Below are experts of layer 10 (counted from 0) of a mixture-of-experts language model. Rows are named router (the router's row for the expert), down (a neuron's output weights, with its number) and show model dimensions 240-319. Each number is 128 + 24 x the weight over its row's rms, rounded and kept within 0 to 255. Numbers have three digits each.
Before each expert's rows: a language model's description of what the expert responds to; "comes before" lists some tokens at least twice as common just after its tokens as in all text. This comes from a sample of Wikipedia text that the model never trained on. Tokens count by the router's weight.

# expert 1
What it handles: Coordinate and numeric decimals. Decimal points and digits inside coordinates, measurements and vote percentages, e.g. 91.81916, 4,898 ft; also ethnic or military adjectives like Indian, British, Army.
comes before: "0", "5", "4", "3", "6", "8"
router:107110131106127126113127156173096099152094145148135120135161127093109126145129136115145141137128120135116164158169134118126119164139121149137113106104127149103110138130175139153115134119102141109103123140117084169135163132108146141136105121
down0:148185158134110111133144185131128086155116122154150116068110132074132135143121075089175150125080151126119104149115100129152147146155140133150152126099162145133125123093094112116155131114103044137130117129140151161118165106106115136134129203
down1:122102110118150103130142121119124130147113116124064143138130136083156168135142088133160140133129148132193138169107189093143169124172137126134110110136107187138116161094082111111102101110123118123138174115160186128154134148132160122106158148
down2:127187128172108066164124136124138172197131132149138156151074119172093122132124140114111131106125142092137179120164112144130136095106127138155085141135119138137184102170128139148150112115080144100102138132125078109143113151143118140122159133
down3:145101151154119163088100091133168142134143133158131147116134137088139140110108087087108122145148137133156124141113138151106143098112097169126138128176148127127114122129146103147079129163136101112105105129164133108124111120105106120110123140
down4:104146116136173147143144151174122127124154138111096107132103117161160071112121115136156162145154116119152166129111120123116123132137161100121140133174126111158140181153104136122118178113108096152082104109127101090114058135136137130099098136
down5:145142092083066084166122136127120171147123164127117082142123079152135155117149122161169131126152113134175105104131134101118138157136116149121119131134171118126110099143171146122133176142105055119148127136117111137135111162137111094118132107
down6:074135118143167138119184124139142106159145080136139165115092131093142177093113159120132130132146111121189128084129127144164084115114138127120136170126126144104109129147111110137150131133127109137164121119125123137149109132071120112078105168
down7:146100120124163147099101124144120170112120136102167122112110146145100163090137135123137149150069131107145122109121111115159095128118116137132085161153132114093148140125126131127152135125143108139125114109091108153117158188127062134126127093
down8:105168148142107152118127113101133156115130147167129113132108130122142142136142119119102153121094104114142074158095094098121143151125117134135150156130096198104138157128139130090133160113146158117131069133136131073156137107160111118128101139
down9:124120114099122162117143108091101092153124138159113137125122128182103111121147088151119147125144169173104127109115143074150160131133142107138155128096063125105154111102113101133129115105134122157167145147151079128137117122162086132148107157
down10:102141146124137126121124104123080127115112181161107166123109111112130103159148159099117139109182120132132101136121127162149140117134123156151123138155127120146150109187121117127104130127131128120180138105136108136132125153116129128153180127
down11:145164175142147137100167143128123166108132113139074140143084176137118109130140158139133086137096113164137131114125144118149103110102128136133107135122177151115110151073140116158106096121132112071165083136146124153103109147131128137168116125
down12:121107113115078154141112093103156130132135095153108095150142137148158133146110184160114111104132103099122142116125115114206108118158166130145121136110112186148131130122161117126094169128122149120112150109181110204109140116138149156093129156
down13:123131136157142080127151129141122124143121167108118106084127116159126136125148144112110156177107141134131159110129115124127164063099121089122158141145139121180131108140158147142102101137086136121148119115141147164121127115144124134172121082
down14:186121098150149075101137112153129110148141129122096156121119143162152155162145154126100097128134155126196106150083110093168141086117149142118154131152090138125099166093120137113090132152172117100156125094142118106078166131156138124163116142
down15:128136158083152132107155121128148116115130165185148122123142119096131141139169167112144137127124098136130143111110107136085070138166100155122125110132150093169119136121126121070131129156166145128159143157171104159093147137166109125136095092
down16:154111172136124111130089133128103126167123145111123102138105119128171114104129118166097135117117094171105119114136140155148147119122125150106092146126164125131081106130136119122129143166149082102094097086143160148163132157125144140147112127
down17:117171149122138152163111127070147126128142121118105139064129111160131168099142165106127120115137133176115160166153117158179095135111100087173131114159137138139110093146102125114107136132120115156137134124143132151131129095163163142146163106
down18:104143146106164131091100159126148105137126165130109122084160141157134093142104128117102160163103124114149142111144095104167124121147120082110129100129107107122107114154170113150130124162152087129162116128120112113174145103113123132096136157
down19:122133197125136148134098187157134112144138184129102111113131118148106125131118162142087115090120178132117131079104094144140136152155132127103117150123146107157116136119121135153120144144086102191154095113112084168127141126130130122114118145
down20:114135138131160109156118131169144097153151137118125134139114157109134112154111131122137105168138150120104101145125159140104151113144202139111131165119138123155133105122123152163132119116130119116149127138128142084157133094126134136126139131
down21:110103121134116145145168136128192102149128109138111139110125150130124114117160078161166127170137125092127105123094150105168119085136171124137107137156152133142128162129112092128136134131100129119115146141130097109148106148117111137163157126
down22:107154116150104097097093122128124138134161109150115125136153130140106125155132108129157134145142150144113138125132160148092139106126109151149106151144170086135122128124122125100174176086134135064150138097069163132146107105132130106129094102
down23:119171124105135143122152129121122148154120080142144145081143111151136131089123125146144100162143146110109142132128117114085092077100155149156119125157099088095109090099152164114115136167140109135116175153121146137103113136095114100126092154
down24:143122105097160123094203108121102174103170158127096142109122113129120120117133152156145102055131114148131151137122112114133129115141097114102117142155110102164147130122135149089149142133094092167130173140154137173087153082135148152126115106
down25:105134117104110146115122143130073162126126096104123155109122126124131143098125161145109110151148168176092151105104140158095129174089084120093147128124118133091148142088113113124148127165134104124120140102156145147181156142147124123108098125
down26:134156151113164141106063135102168138125112108138140100128141167132165116149151107161159137131160085114114113133126120161122172119153096166089100153123120105081119189164128146128103160143127109144168112083097171156122128093148119137143117127
down27:105157154084108103128135162120182137161096117143108134153108084132096069135091108166160105148148147161125142158141147109144113131152102104126122101132161178120140099149172155112142131147134172143167158064100113090147131110122115169115092149
down28:145122094151133143163122147116151106079125141174072119126135099134129130097161113129125099144132124091125112118188102143123116150166081141166115103166132119111128163118116126142147115085096084107078121126157137128076166134130125146105148162
down29:087149141150143132143159145110139076190073177126117145170096115134143109115116157114128123123102136107099161127113150143095157116146127124127129101090076096095135140137142142157139101121094142142128184102120142116123146129127098138119148101
down30:116157117119093134103113096177096097142104135122149140119132127108155170131131127124125186115094120148091106118164094094132167120091181139129122164109082127135126141132150070152149107140135127112107126141077144091108128115114131116165162120
down31:147086139170188117107110132113109132148140147129142130142119166113132138126126158121131166184094086119149129131100109154140132120164144110141142132164138141134141091089126127111138158124169104128059143150091130120115170098129116137151096117
down32:091108098155099107135130122122154174109088126116101140142133154152163143104102173091142155104123128112124141117112156107138144109091130154141130103135175117059104081082129110168131189129121147122149100149120119113142133124124110206104120136
down33:127127094131122117149115116145101161166102108094167170122114103130159113107054114116167107131111111131136131156124139110119121134141139116113126147147095117119140160125143095141156145115121150154122159117123132087141124191134112150097132146
down34:159119120166094144120115156145160145106133149129193096118137109159114144122122132146140097150080182127136114114110111153096163114123133127098101124099117115101087118121129127098144137110134176144130166181117111175213123118086135111109160158
down35:130140138083119110138109133150075098139145147141129117096127159121127134126116131118156137109174104154142095171178152127098136099120132143136139090145143160124153113110110121134135122143106121139124136126120120118149162168132139131123138117
down36:154135113144116085122099094110141125107132165093109117148104148119121082147132149100148100132113127133073125138122135122099163144132115137123114123144116149108114103161119074152097152134064084128137141157175138121139118161157149113152118131
down37:112168109144176159111131127146159075159106102131117125113180176160161132097125098147087115146121164142155123129133058152136122160132136150142121099097129102095121124139099088113143120129073126121155097149107141158148100132156153159195141146
down38:141167162107136137108114134140097110118065125116131147169125147154140144144142117102173114082116114120120131152114159153152110122076091127129118196097136115144104125121141140099112090139132086114162156119145081112094133108162174106099113119
down39:078113154133153113136154133101134171105132104133131130134122172122104139133151084118152119145117101171127130092110111089117087146154097110146115138113088081104133101157124132099159168129123120096149092106146145147139138177150136138141157118
down40:139103120140105116128155166150115095124166073139154115135114140101172117112133117148071151116111146186147102149132100154118142178122132145118160153152125088127120166121138163159156125090117119123074158120117095091118159109109147102155142102
down41:172168121112086125145149125118146102152143119118145179142172132121137112092140085083125153088111152158084116092177120145140142137158147139099138109113131129106123106098173128122111139119153120094141115132107105158125157128150154150096124111
down42:119155161153147158163118127128134114131102136086132096106128107159096093150138091147104128135151127137125113127104087104103114115140111157167096079122143158143142164120159121185095114079109106185135179146123109128099104112132185129111089120
down43:128121139120088134125150157128137132122148134095045164121125111121113122099139099171147118138121113124115152163133100109154112094144117088153158158158139112123146136160121138103094138125131134089132144115140126112137096144144117130148105122
down44:142166127140151098109164112125127116112105144124136171157103097120144129126166130118163092114102105139099104134111133075156125146142114168149138113152087137099118098120156112117154115143122142176082105120112091151099147144124147151144119146
down45:141164128129160115123174104104107123131135107101105137141101119167122137111176170142124095166095122119131158126118097166120134168100092124095171079134116149149148156148132090114131142129129128113130127119114211101134149115114128075128108129
down46:102128094142113161101127125169167117147141126130105112125146136134126118168162108111171125116128142163161152124127102130131132103164150137085144163140161151146132138130103135107140101097117131128196117109087176139128142179119162115113102144
down47:127176118120149107144131129094118141106130097144157138119123111127143131106105119149152148129160136128126105123143126147098118119188134124140125137133121107088125119122118131153096109136118124132119147125115140122099090149141147093089146112
down48:122084121122094140140111141163165089113104084104107147131143109114135143135109159123143159115117103116113128100162117157103082106108141128152086083176114133151142102116099086132107112119136102086110105110132093118157139162091126088185132129
down49:131136173123092147141191191146107145147123125135103149131157113120066138171120157118116141104099140109157123145160144168153138140093145144105110156117111105111133161138147100157137133116113126138136159076129161142121104137125124103118105146
down50:141121165129121145173143117077108138151116143106127144094122126117140155133155066163139118131117118117143135147118126112152097132127155137101162136128145100121113085104148125167126114110117169140114149111142134138166145145099115153106194126
down51:146182139112104164148152093153139099074109122110119158119121187096171110113104134092092191121141151140114140136115114109112103103135133111110124131114140113098105087128119122139129148163138160142134141092163125162097132098130107110113110138
down52:147132151120131155132170107161080114121124130116156147147160092144112114132135124136122174147130147141147093099072143118146078140151128134119140133070111127139135110124121172166116143136106119139109132118100147134151124106115127162148120139
down53:154109083105138140108124163167134159132127144138152136121108146156111118135117129083126105143137137107192144144117160124132131154118155142120160108154133117142117154124146136127152128129115124144132161108124145120125142107161160088143162150

# expert 12
What it handles: Section and line breaks. Line breaks after sentences, == heading markers closing section titles like Sources or Statistics, list numbers and sentence-final periods.
comes before: "\n", "==", "The", " The", "===", " It"
router:118112135082137108146114138176116145173190124113103115102161117113135154096145122100088154093149157135152158081140087118122141129175115141131125125145115092139081093113151154145136163119153101165120131085115136110117117125111122132153126102
down0:108101136139151141139090096101116159138075154115110140143143149141094140138144162117106127113130124087140142077141173088142161154155138079159101175152114168105161113152092138134119125138114146106152107150148169128135155148093101133127101144
down1:140144145147139155108162108124157106122079173147143131133087092131167110165090110121135120131128103159145131100119144172125074096090155125106124124144084121129145098130119154082097162123121168144124171155142118119111158134166085107099150127
down2:103161127140113094125154107160150113105120060143110139102128151120161109174157109093105118119134137122130131126109121152102131146104170121106163126114172085171137123125155150167159118136126151121174125140146140157151097119164118114094133135
down3:147139136181116129093129139085161143124065128168129133142130121146140161127147147133146118162141140106109140124159069116125155145133127125211144111142120123153136140153127136148144128168108103146137102091122149152098123084153124144157116090
down4:160120180095105142104101141074143150103088146100135125142137166097189121100200117152118154115147144108117085108152150113127093120116106111108155075098153178154131106124112111136139125151104124089112119113136100117075127110173136148084155102
down5:101136131141136130089149134136154185119133116140118114145129125122065110102125109107148101123127142138122102100136120104124168161161118103134125101165045137131116128161157117129125125155115175178106138067145110104113114103146137131102130130
down6:119129113142120126127081124127092170120066146091107144101109141133126131093124136104119087153130137123109180102127085113128147129105130144087107160095099115141138102157096140132125088132122156095132121137149134093138139136135109067148161145
down7:108123113101103090130163139074111136166084142109169111140135118147119147115129117119153150143118117124106140123129110117111101103166080122151137141180124150100136141186102114094161133133127076159096181120149124122120161148120116117113078123
down8:142166129107133104160158165149161158173091105111133163142113104120134116125164163133110115140157153084142158121102125094169133103171163102106101111143093139081174108104115135153118115162122119129112109117131137133128113151129123143094137109
down9:118143146141116110124112093113139100145141122138143093116135133092111120155118160130096099143107138145116142159131141117085154113144132143127102156124158140143098098126153143144148129068108130141149125154180122086147121161130113163122150154
down10:129123200110140117155129128132117109103164140109118120102139133123079110124165119137101131105132137168108097126125094134182139137124161112124125088158095115110189123112107138086158129118123132136104137092112137144126135156162106149121120142
down11:163163106080107115116106125108151095093128103126122194116139090132107133173072147126143108116104164131084134166118125121098141146056166098126117133113183131158124126132147116148151133153135122123130149130136140113150143153109163120185123144
down12:121124112127158105149145126148127100119101124150137157092160116102138079143139119119154191142118170144124089137137098132125126107100130091139116102096129107160107174137121108131121109136107134118117122089148123128136137143084130151118096146
down13:153096111172106137153160134115167127103117131103113126140127158090126152126116120159132134118128126086134151109091104124156117130108126132126145111127083126123107104130139116120155163096158124133151146108119143158149132128126147120083120109
down14:131088165156086175112152124182093095137156151132120137122151162125134108140102137124121193123132110146108132156122096145116130141136103086098121073091150073139141128137106132135129129122106113121125142114149131138160173137176128103144118117
down15:125134145121091142103118140155105212114134107140113139131140112131129107121089113150102164115145142164147140112119133102116113147135145099149117142128126099106153172121080134132183099103187128109144150123132148140100142141137106135116163093
down16:124111110171161162141143163083145119135126131077103096167129142101104155131119104109100153155120110155092090140082126118130112123102132114108108112109116149123127119141130130160151131118163116101112136152084147131127124142138124127129136144
down17:135135135070116183136091157145119118138152094119158115113125125089122131175149145108119099086136143106140139114104097148100116144168107119106128125143132169132083147110142195084125133131129138201115116120115122093132134135115139115129135189
down18:141136160143119135129097112118155151118138142127108158190131144146129154102102136161138141113147116135133132137086117182070104111151134125122143133106067141162105115144148152104095139128109118116114118138124098121135138129124137162113130165
down19:115127102084120121107126150175145097187098148116117121120129106112108131137131141119067098124137145127091121141139145150152167154139120110140169088176111127143143120128098091128113131114111154104075120106124130131091124137112135094160143087
down20:118143147151110165110131183114130141091135128153124149155097135131158094133131143135131135124138150186111172122131152147177135150133165131155105097108124136148112143106147139165128133104126155072092144132117127117155160088094131121105118104
down21:157140052140104155120118164105133131143134138118134121133082151104172163160122169151120152185119137156179129083125135154100155096138108166139083092122156117141137099140157141113126118177108158115160107112064127146148115131143148127106144143
down22:114177156108122151108135124128128103104116110106128125167164138132114084101116150136111114110138144121162123080139110111128129118109113125155168130143113152141146104148109110118157155120133109126136109152115111153152101139176146139121099147
down23:183128132115113146115141161160158195136149176132153116148118071122096114159084103108118175132104133071136113121140148144126139109136123083135131128121138164122144099127105111171136098140135128140113089183117147145147137100112142138098135117
down24:151160104094143148126119147143119067144129119125102112114151126166139199148138096098117131140105130106130130133085131128124099122156118123103122139109113149150148108112125181122102112157139178104118149148127111096141123104131129150143163132
down25:156146165147123129111189119148151111122085152074118105187125093127100125123153129145105111163155113095076117106090160173143161126131133147129129149144137136128088141151175113140115087113136157114142113069076120097147076112103111144105104146
down26:102117115097113103146172147158103138156130154161105130136131119104102096154109121141145157111111104092111092126112192120130136121154111163096129152133091124088170159139132135085164140118143152120133113142126111128134117090113145119125139134
down27:118096122140111119160185080154147140086133162134117165125110103132107139091118115140121155137097105124094157142069134153095127112127095137118151108169116131118139120105119152160170127127145123126089134139143132066165121137083107115089130175
down28:128147155166133196129147135163138116108154152121057154127139136098085135108149178117146126088139155145114126094098093142141119138109081163104084164159120100139127102106115102154124138108063069102136130162127153178074150120128127123146139101
down29:132156132099124104144132135129139136183121100106102115091118099157151132116157145137130170118116151133135101145166125140144148114129144139125151155124094104152139129107128129151146122128153130182098104119134137167129091141107114102076134112
down30:117136134140143146113154156148136140101102112160127133095121127146160150078149111149135148150072120127136108099093133118139145095124102135136106142137135129106118184121095110130151115161106158147125109121150119090129130122101140135142178082
down31:159126075116155125107147149177095123176122142132131145109096162149110123162112110108147162125101124162138139131095129092146162118114134197101098097123113128125160147120119115160138178172118079118145141116129131117144067142150106156119153126
down32:157115120125140101093153154143148141181116126154117099112113117111135084136093162091122130143124059096150171104117107142128174120084105102153137140122161130145144152149161123133096128144132097123097137095145103085154115150084119131136090174
down33:132153144145087095129104144139108136117104101097152086121160160167123110125137113128144111100112124145127126098121137120129122120140131100165132101107132137162123141157147190120108158121114144142104188148122122158163173148119078080149151109
down34:113127099107080153088128121129150109122110112087119154121119177133137117124156112106150131176079138139126158162151080115183146123126109153104100097139138132107110145181153209128119094127136111129153126097139154139119124136164095118116128126
down35:102129146120155118127148131149141138168169110135145123111131117101076109134128199128147161148160192142139143130109087156104123109127130124127103120126131118135164096119152124103145164130092145088164146154124118090123118138113106108160146127
down36:094101102120114163196092167087110167121087122154123114099119119152119118157086145131128120155145127087110104129131139104131108171125114142111097097145136142133110108119126176156136141097113152115152152139136138120141111150168089144114147126
down37:109136124109157137155117141115151095126128119085152140155152112150123082123143125131092159106136158110090138109131113124124125154119117175094119124095147116144154123131090117135132132125132097147119136073116123141136122137138110140143135118
down38:137102094126143099092098147201144106130121171112115103157144108099161126128143152117106126153102149118117116116159088140133154140132152155151145144161137115098120161094137150122118113091113137112118124116144129107131093118152138127129141127
down39:128141157122097151116104118101172115125128115131142165133139111132143127121106136111158145168134143118104094173133096139139090087145124153116175126142151105124127099150124140203117154114164176099115097119159122136127167120113114109156116135
down40:164169128168129118084114140125132129134161121115109112148151155112113138137122119115157115151131118118097135174097106166150150134123125150135147117114134130133149139162136134130125122171092127145118143155117105147105141144136111135119146136
down41:091173127110127101130163165113151133147133081140157109109111114116129099159140104163158164127127113130090123109106086146154107128142133131126108167175129142132085092115099108095119139104159099147153156102128129125101091159126113144133135131
down42:188114137171133158142106126153136132124119170172132095133159179099157134116142095140091132097158099137106109131146149116152099133136105133121145152137137100126097080166119193141087167154152145152143134153119121138138079085083150128163111102
down43:125196126145163159112101090093138105129060139109128119115114128106133134059128124097147134166085142133119141081141136141113160117112159117068145121146140151146121160115120153149111144116129115151135135121146119124096178123107150156089178145
down44:122123097156122095117156126067084114111085106137115129123118091126104126106110163151104125138162137129150066145138131107143138145122093121179145125107164125138149125108149105099128144095151153164174064163148149113122113145118087111115127131
down45:127092134105118089107134083148106147124155117141168082087148114135122142113106176107117129133122099073169066120129098149114109111149133150140135139116117137148133117103129135127125102135155080083151129164146123151144150137157169139100129130
down46:068143142112171129120099106126094131148122162149137141110164173125104133158100099094144113100161138144158147126165119102202100122134157111086133129111126135109100140137096145162093113108166119124143131097124119132104095137122136112117137138
down47:127096091145135081132145142139117093108139150130146131128135134148117125191122127092120127157140107149088109131125160136107174142099121171128108143103137162136146132138154114120126102130139120138138121119162096162058121119144126162112090106
down48:117138140150151127163126092079117115130126104124072122097112119109133136127109085166101126172150207093166133094123146129121157092113129121105139101163139126131108122175122116161139117094162123103076185132111112164129122150160122113161114127
down49:167092160124151101141102149126138112141164150100147110114166139129117147116101117081116133145153104152119146126139146130139139090116171123128101125169131148121136116163136143134112115145145128138071118082135077106138122157127173132167117091
down50:128115117121131121119124161153122128133135117089123104143133125142156143090121124126135136119157097145152173107111173066122121142151150156155169132105138137110179127119078153088089164188125141135131112096136132144113132111139147145137110117
down51:121118107095106113179109125102119111087153117152099116150164119084115075131114127127156159164132180153172143143098130114170124084149127154139096143137135091098124108153094119142082097154115135084120127134172142142114160145088152098115103152
down52:116141136140098094141132111125108114098139147185101135112152109097155131087139157148151165130153171095135132141137133129156134110104119155103169136147124149111114131103121157116086122127123150119122115098152127159115132081144118156190110115
down53:143137106116118120102107094129166099130124112159157117145143163166098130108180147133126079105153135132132094128128138180111083152096168133090118135157127149105118062132131128140156102120118089180121154103134163083086118119086120149116128124

# expert 6
What it handles: Determiners and possessives. Possessive apostrophes after names and possessive or article words, such as Williams', friends', the, his, her, their.
comes before: "s", "1", "2", " first", "th", " second"
router:111129087123133134136124134134138136154116119122116091129154144113165132107130135137083110142122141138126120158186124155131128130139132142124174103138159130086124117147157124131089095114160097126094139164144090109166135136120131124128114164
down0:118168101187151113126157110091128104154115138135095146144147142142156099152124081124153143133112120100129156101131123092138165112095178112130108168132142099160131104137122126142169116146143132094120159130148123113131129150131127121083150113
down1:117120116107130127142152089062096157105127147123095087121150111095161164115115084103122165165105159123103162111130109171151146134130106119093134127113125131148139114124138170163075125093147121124138130130141095123123123084110158128111102137
down2:138137112140089151092180139130099124147114165096128114093139146170103169119119127137108148098114140143157105155138088074116161151142131119085120091142125107081128133147112134190126097088142142146148147113086185148124127138104150111142149148
down3:149174140073180117137163143168143135141129129134106114142121116092114105141156108131145115146119109115178120115116158167136112139112164128127121084120132141114131144114123104117114090122108148133080145111092173132125094146082142097111128055
down4:154130122173111087106146138150101115161109137133120132126083101112096117107115143133135192126133137141110093172093157139145118130109114148109127110093136111145116060129096145128133110143113132105124147130153128086132132148114132142112149097
down5:109142145096156109128075117123109141139152155098145128138135136145098179116129097153093123141152123105159102148126126160088153093127144106194113150132102128126162093153125154123111151130120115129136130134117149120117095116163153115143157106
down6:146143114129133144148110122090120139135110123156108129128072103121135135131122120093136113127109105123107142164109136133138146115141149121150166130152119101096119132077127168178114099131183110149124132105111133083136129101132115147132166177
down7:130116097120139181179077074122160126181150121138126157105133117108110110138130112118192103105148132139096126175131114162178173138119132109135120163087141122094137069106144147152141109128130139141106145133128140149151115124136141172150117084
down8:119122155170131158146093136148124145115155097112146104101129134180105110165146132104081115115123135136193163133155093121114098119138156126112137100142098107130094138114115142137137138177120113121104134148102110112152143115142145140117138140
down9:138128124131164177152137141115115119148093107128185068155119142135123103118131129115113101097152109141146143098129125146146141097152123121124145134137079146128146131114158097103126146115139119129143150121143184119095127100165107154126130108
down10:170168116113058159110119119123096144142105143119097173127129119115137127108136112102129139135146154121113135115114110146109123126097132136082140128127111127102162146106127109126143118127114148123117129149117141142151142126140134118129112140
down11:083163080117121105127124161153155183148087102169139141103173122107132100174145133100124179137141160152127169119126117113173126099094146133169091110150126108108131142142106133140102121109151077142163126121120070089159118152140075110122140112
down12:163130155120111134082097126104142122104118118150149099142111103140159120111140132167146096124154145148153089138113124139152151171124120114116132126124132143127133102114123102108106133123144154053135150133131142108157117135132107115134108132
down13:083097125147161099117164116104137131132120121095075173120108122104101080092136136151151128140120113143105152126142158145066126093070116085103138110115148116132114131171133128125138084115134134151159099122131089119153138098112156161123077081
down14:125120154123134145138112134134130087100155121125142156143155108129128094150135168121118144155152105140116103199139136149114181146108120128113136178132151101110108150134127135142122124147108161131102107159153126181120114143132139102111157142
down15:152088174096144114127129084130126142116076135168163151121078115174136118141113115121120149124156123159137178130119121088123101135129115110114148119124109147106181145145139124173130124132113139125179114126128110145084099121130159151128121129
down16:135116128158116142168106111131123126097119150149142143158149146145094115144143090109135109116077161139134116075099147112127103149116167117155121100105129088171078127071065105110146122153095133152077165112144106125178121108106137117110124163
down17:167101148142113137100078151148107137140125125153100159148104122153133149116145131104180103095143145140125128161101078101145152122119144151109113117108133105118126112114162122115120102151128124102116098119171118113126146101113079176103128138
down18:086138113105094110160136129089141108108106088121101127122085110188139147145134109132092126112141118155112108139151137160147140157166176179107134101132101150172174135162168177120113081141139113105123087152109065105168179141120108118141126107
down19:130137146126115130117138160167113118102127188169133131129116137119150124120141098116133167116140080115114147136124131134129088128110128140142161116088142120126137151112157144110148141120138101095143095104137135134142125090112105126126127094
down20:108110104149158142080100110103088143140107141114150162107122128144137152117127105161099150128127094135113144132167166175122112102147099101130117120121146107120108117094154122166129163115132150112131153157134120165110170104167132143085135164
down21:149129123111135185169169186134143103122123092133149106132182185117102133102093145096120131148154139111137119070178119180119129135140164151115146133117109111086142131120138138120116115161139109107117106134185127114121134122109141121159146111
down22:102122148097080132084150110093121166119133130155131090128133119148130128117159118091116102097156108116149133140129119116124103117104124149125116108139079099141121153103114110096164123099127076139146119169118170111094132087102157100098152131
down23:159138158135137115121117132097140136115144116137129117127127160113141122152126165109156176158142128118123124170148137101149170138116122156085161103123106118104151133124160127145124154096135132118103113101134110097152127120119128104112157146
down24:118072101164119125119117136121197153165162109180107073060135150115155130150126135149104102145161095168117158126136178125122123180087111140130138162104087187142172135116121122118169121149142104094127118113132112142108116095167157102133145143
down25:165171130146118130113086158110165148106078148111143110128158142154148123134152106100145156103134154074131126170109118101167132142138134131153135146114155129133114149151104131111111144133123118160094089170136129130176107098107130151132131178
down26:090128096106132093117113111159127156121115111127174110116120146179140090130106124139135143139145140139150092111147154122079080137137113150140144146118138161115133161117116132152110160152115090175127128157127127131160082117177119140123142141
down27:129129132094130094145106098150120121109150121143116168116149148167155142152123136092136133157102126134155176082153141119116131106121115095137099091085072147133136096118100102137154138145165129093125099153106122114107118120105152140105131120
down28:089128099116119144108090108103096137115144152069116130162112149087165137146104129130095106108083083148117129149131156149147087143164154144153115126114148134123131150128135132155113122077115098107100113127139115154118145123130126119195114116
down29:122110142078127117126119143177114130110096099166108144136150113154106131118123107129143132108138162129138108110125115128166139162166128117097107125122145151117149156126133144092119153116158136140143174122120087123106121153119186094118154087
down30:125115118111124096125116135141177165114091149131142103126114140121146117086154105081148109119150135138108119132133110095132137108157104120078121113102133130168126133188092115127184147120117161124158187125143130096089136073104158120164111131
down31:144096137092056113157129161131100155120121146163140148135114136107124176117094153168067117112112159122106127120165119102166143126116180126114123118143119099096119119151143137140128119102117117126138152129113139117149114118133125162126103172
down32:123120118126130112143143116178122152168124129102084123132127115091149127139131091170120134148150161166157143107142151116153085106163143090125119126137108113122138127174095108129138172101146143159085106124103124125139116087123122155140114131
down33:130137125153083106081068119138125117128141112122121131107151140124130154111104151121088142149113155141107155143129104142115122118159176148132114144096109154116121143127125130118119119114117148136155153136141134127104184120148098090108116116
down34:130125102131138158124128162121172106141120129105104136165162108114132109174142116151127120099146092133152107128122146097113185108190131129143112129106145113101139162121140164131102136122105169137131093087100143144104108086116113153128123089
down35:153101142132132110118132143127163105122102163145117103119115126150129106146155115088111124147160115131119137133176150104169102103154088130091178140125179100089117131114116172119125154132091120158145139154086107150123061148147121096118128127
down36:135084078139154136134145163131137172169163137141159132133109105143135144110100106121161179125088110101154109116141128102059137151144132127136136148129112076171120136111114149149068106130114092136149129086139125104100124109121126136126067139
down37:122128131128132094111125098148126098119175140126153164120078083082118105108088085115147097117112139170117135113131121139178113138100117117183108141108089127147089116095172093129179135142097119167067127105168139108155161134106135079107106117
down38:122128127115149121096133080078170114115159140106140152140106124068138129126163088154132102131087117138108107105086117097120125121172092134152149132110127088093204131132098138078118199181128127083120158144122117122100135139169111118188138130
down39:151135132123160137096142169122142108142131097189122096116132166132136098101090105172122141156142110093136144118161109104149120101124095063131094140117128122115111057139121124136124114150154146123117102162117131135121132151107123128062170079
down40:123113091162144107124099146138110125147129174119067149165126118173122136129119176120114121143113076090114147132184085117085125148109106126124116096155126152173171113108145169143123146144111112165097099132171148149184125114135151073147135145
down41:145161107117121153139105161109134134119096093109125119100103071096146129122116144171157134112072133112164116141144142179187118172125159164109150143100149095147131132135127163139154140137137149133107130145120150094136121124136080110086128122
down42:078117150120136175130090138119144133105149107139161132158168155113122154131097104140127143111163134159143153125104162150129106136137129164138156157142171128154140136115127102115139133168118136117083126102136124122138162123165098153118135136
down43:117123152133127091125169116075136087182086174157162104123131145134130110145116176134087169086096158159132098144164152116091130137108149065151137110133122098132171119096133113116109137126146134139139126164123109128138138136119141131128128134
down44:140119132123130111071127131131133128117109132143116062142153141117162091118133106152157132087122123143200135163146146158128101137118121149161144153104142121137118115102135182098147129166111126103112141141157125108108122144163107121110124120
down45:173136148118138126081119162124182114117164115094105109151125102119113114132120114113133145145133152128154131136099125165108116102148130141109119157139102078150140130141115113171115136123156097109152101122122107094138072129124080101152102107
down46:186155136106102135123124124101114142164129110133164136103122141117105099116077131142094155125163143170118106121146153130147134096106127133094158068120154139141130172126124124113115164148119161122147120117128129112115066113108090148154112096
down47:144114142098148100087154141124128093120071111076133154116116110158150125142134141133126140112131123157123156184128098125101168131136165125117091170114169116137141165104161137123135144089101085064138141131153148150190102088128145104123104110
down48:133093141112130128119117095132150118140158120143162096097150126136117131155125167130089096080132165112169125107145139104142179163151123088095115129117136119142115143143117116103139158116083092134143129119111112120147141136123109130112106131
down49:123124136145137139142130114103130134139120155170178179118132115156112130113120133101090141165123137129101128128141148163169105157170170113108118172126122175135128134145126131116137115149155137112153176143127089129101080100081132160139109122
down50:100142119134149106124113144123103136123091129125120121114160148122100115156154155144097124095155159144148117131174143125132098143090118149094122143146109178107075145179115152144132138091102105133139140135088134126095110151099129124116141105
down51:129138128121114141111116093134125121140141133114143126129122104165109135115161160086117140111105103133123137091110155125183128173087136146078123149153140096151099094142109107162110137097111195147117142156115091101080150140150132096139152127
down52:130104148100145083157138078134139140124145115096141163123122103133124115100143185134150147133135087141102159114186143113168149109148112135163066171145155129103134103116075116146057184160137131124135101153154140156102134099146133097127169141
down53:118114156159145102162099122121172103125114122143130169120127156133152118090129096107133114128152111134160150111152138130118140085118157097114146107128119111150111146110129096126070126122083120157116133144155122142149135099123110100149161098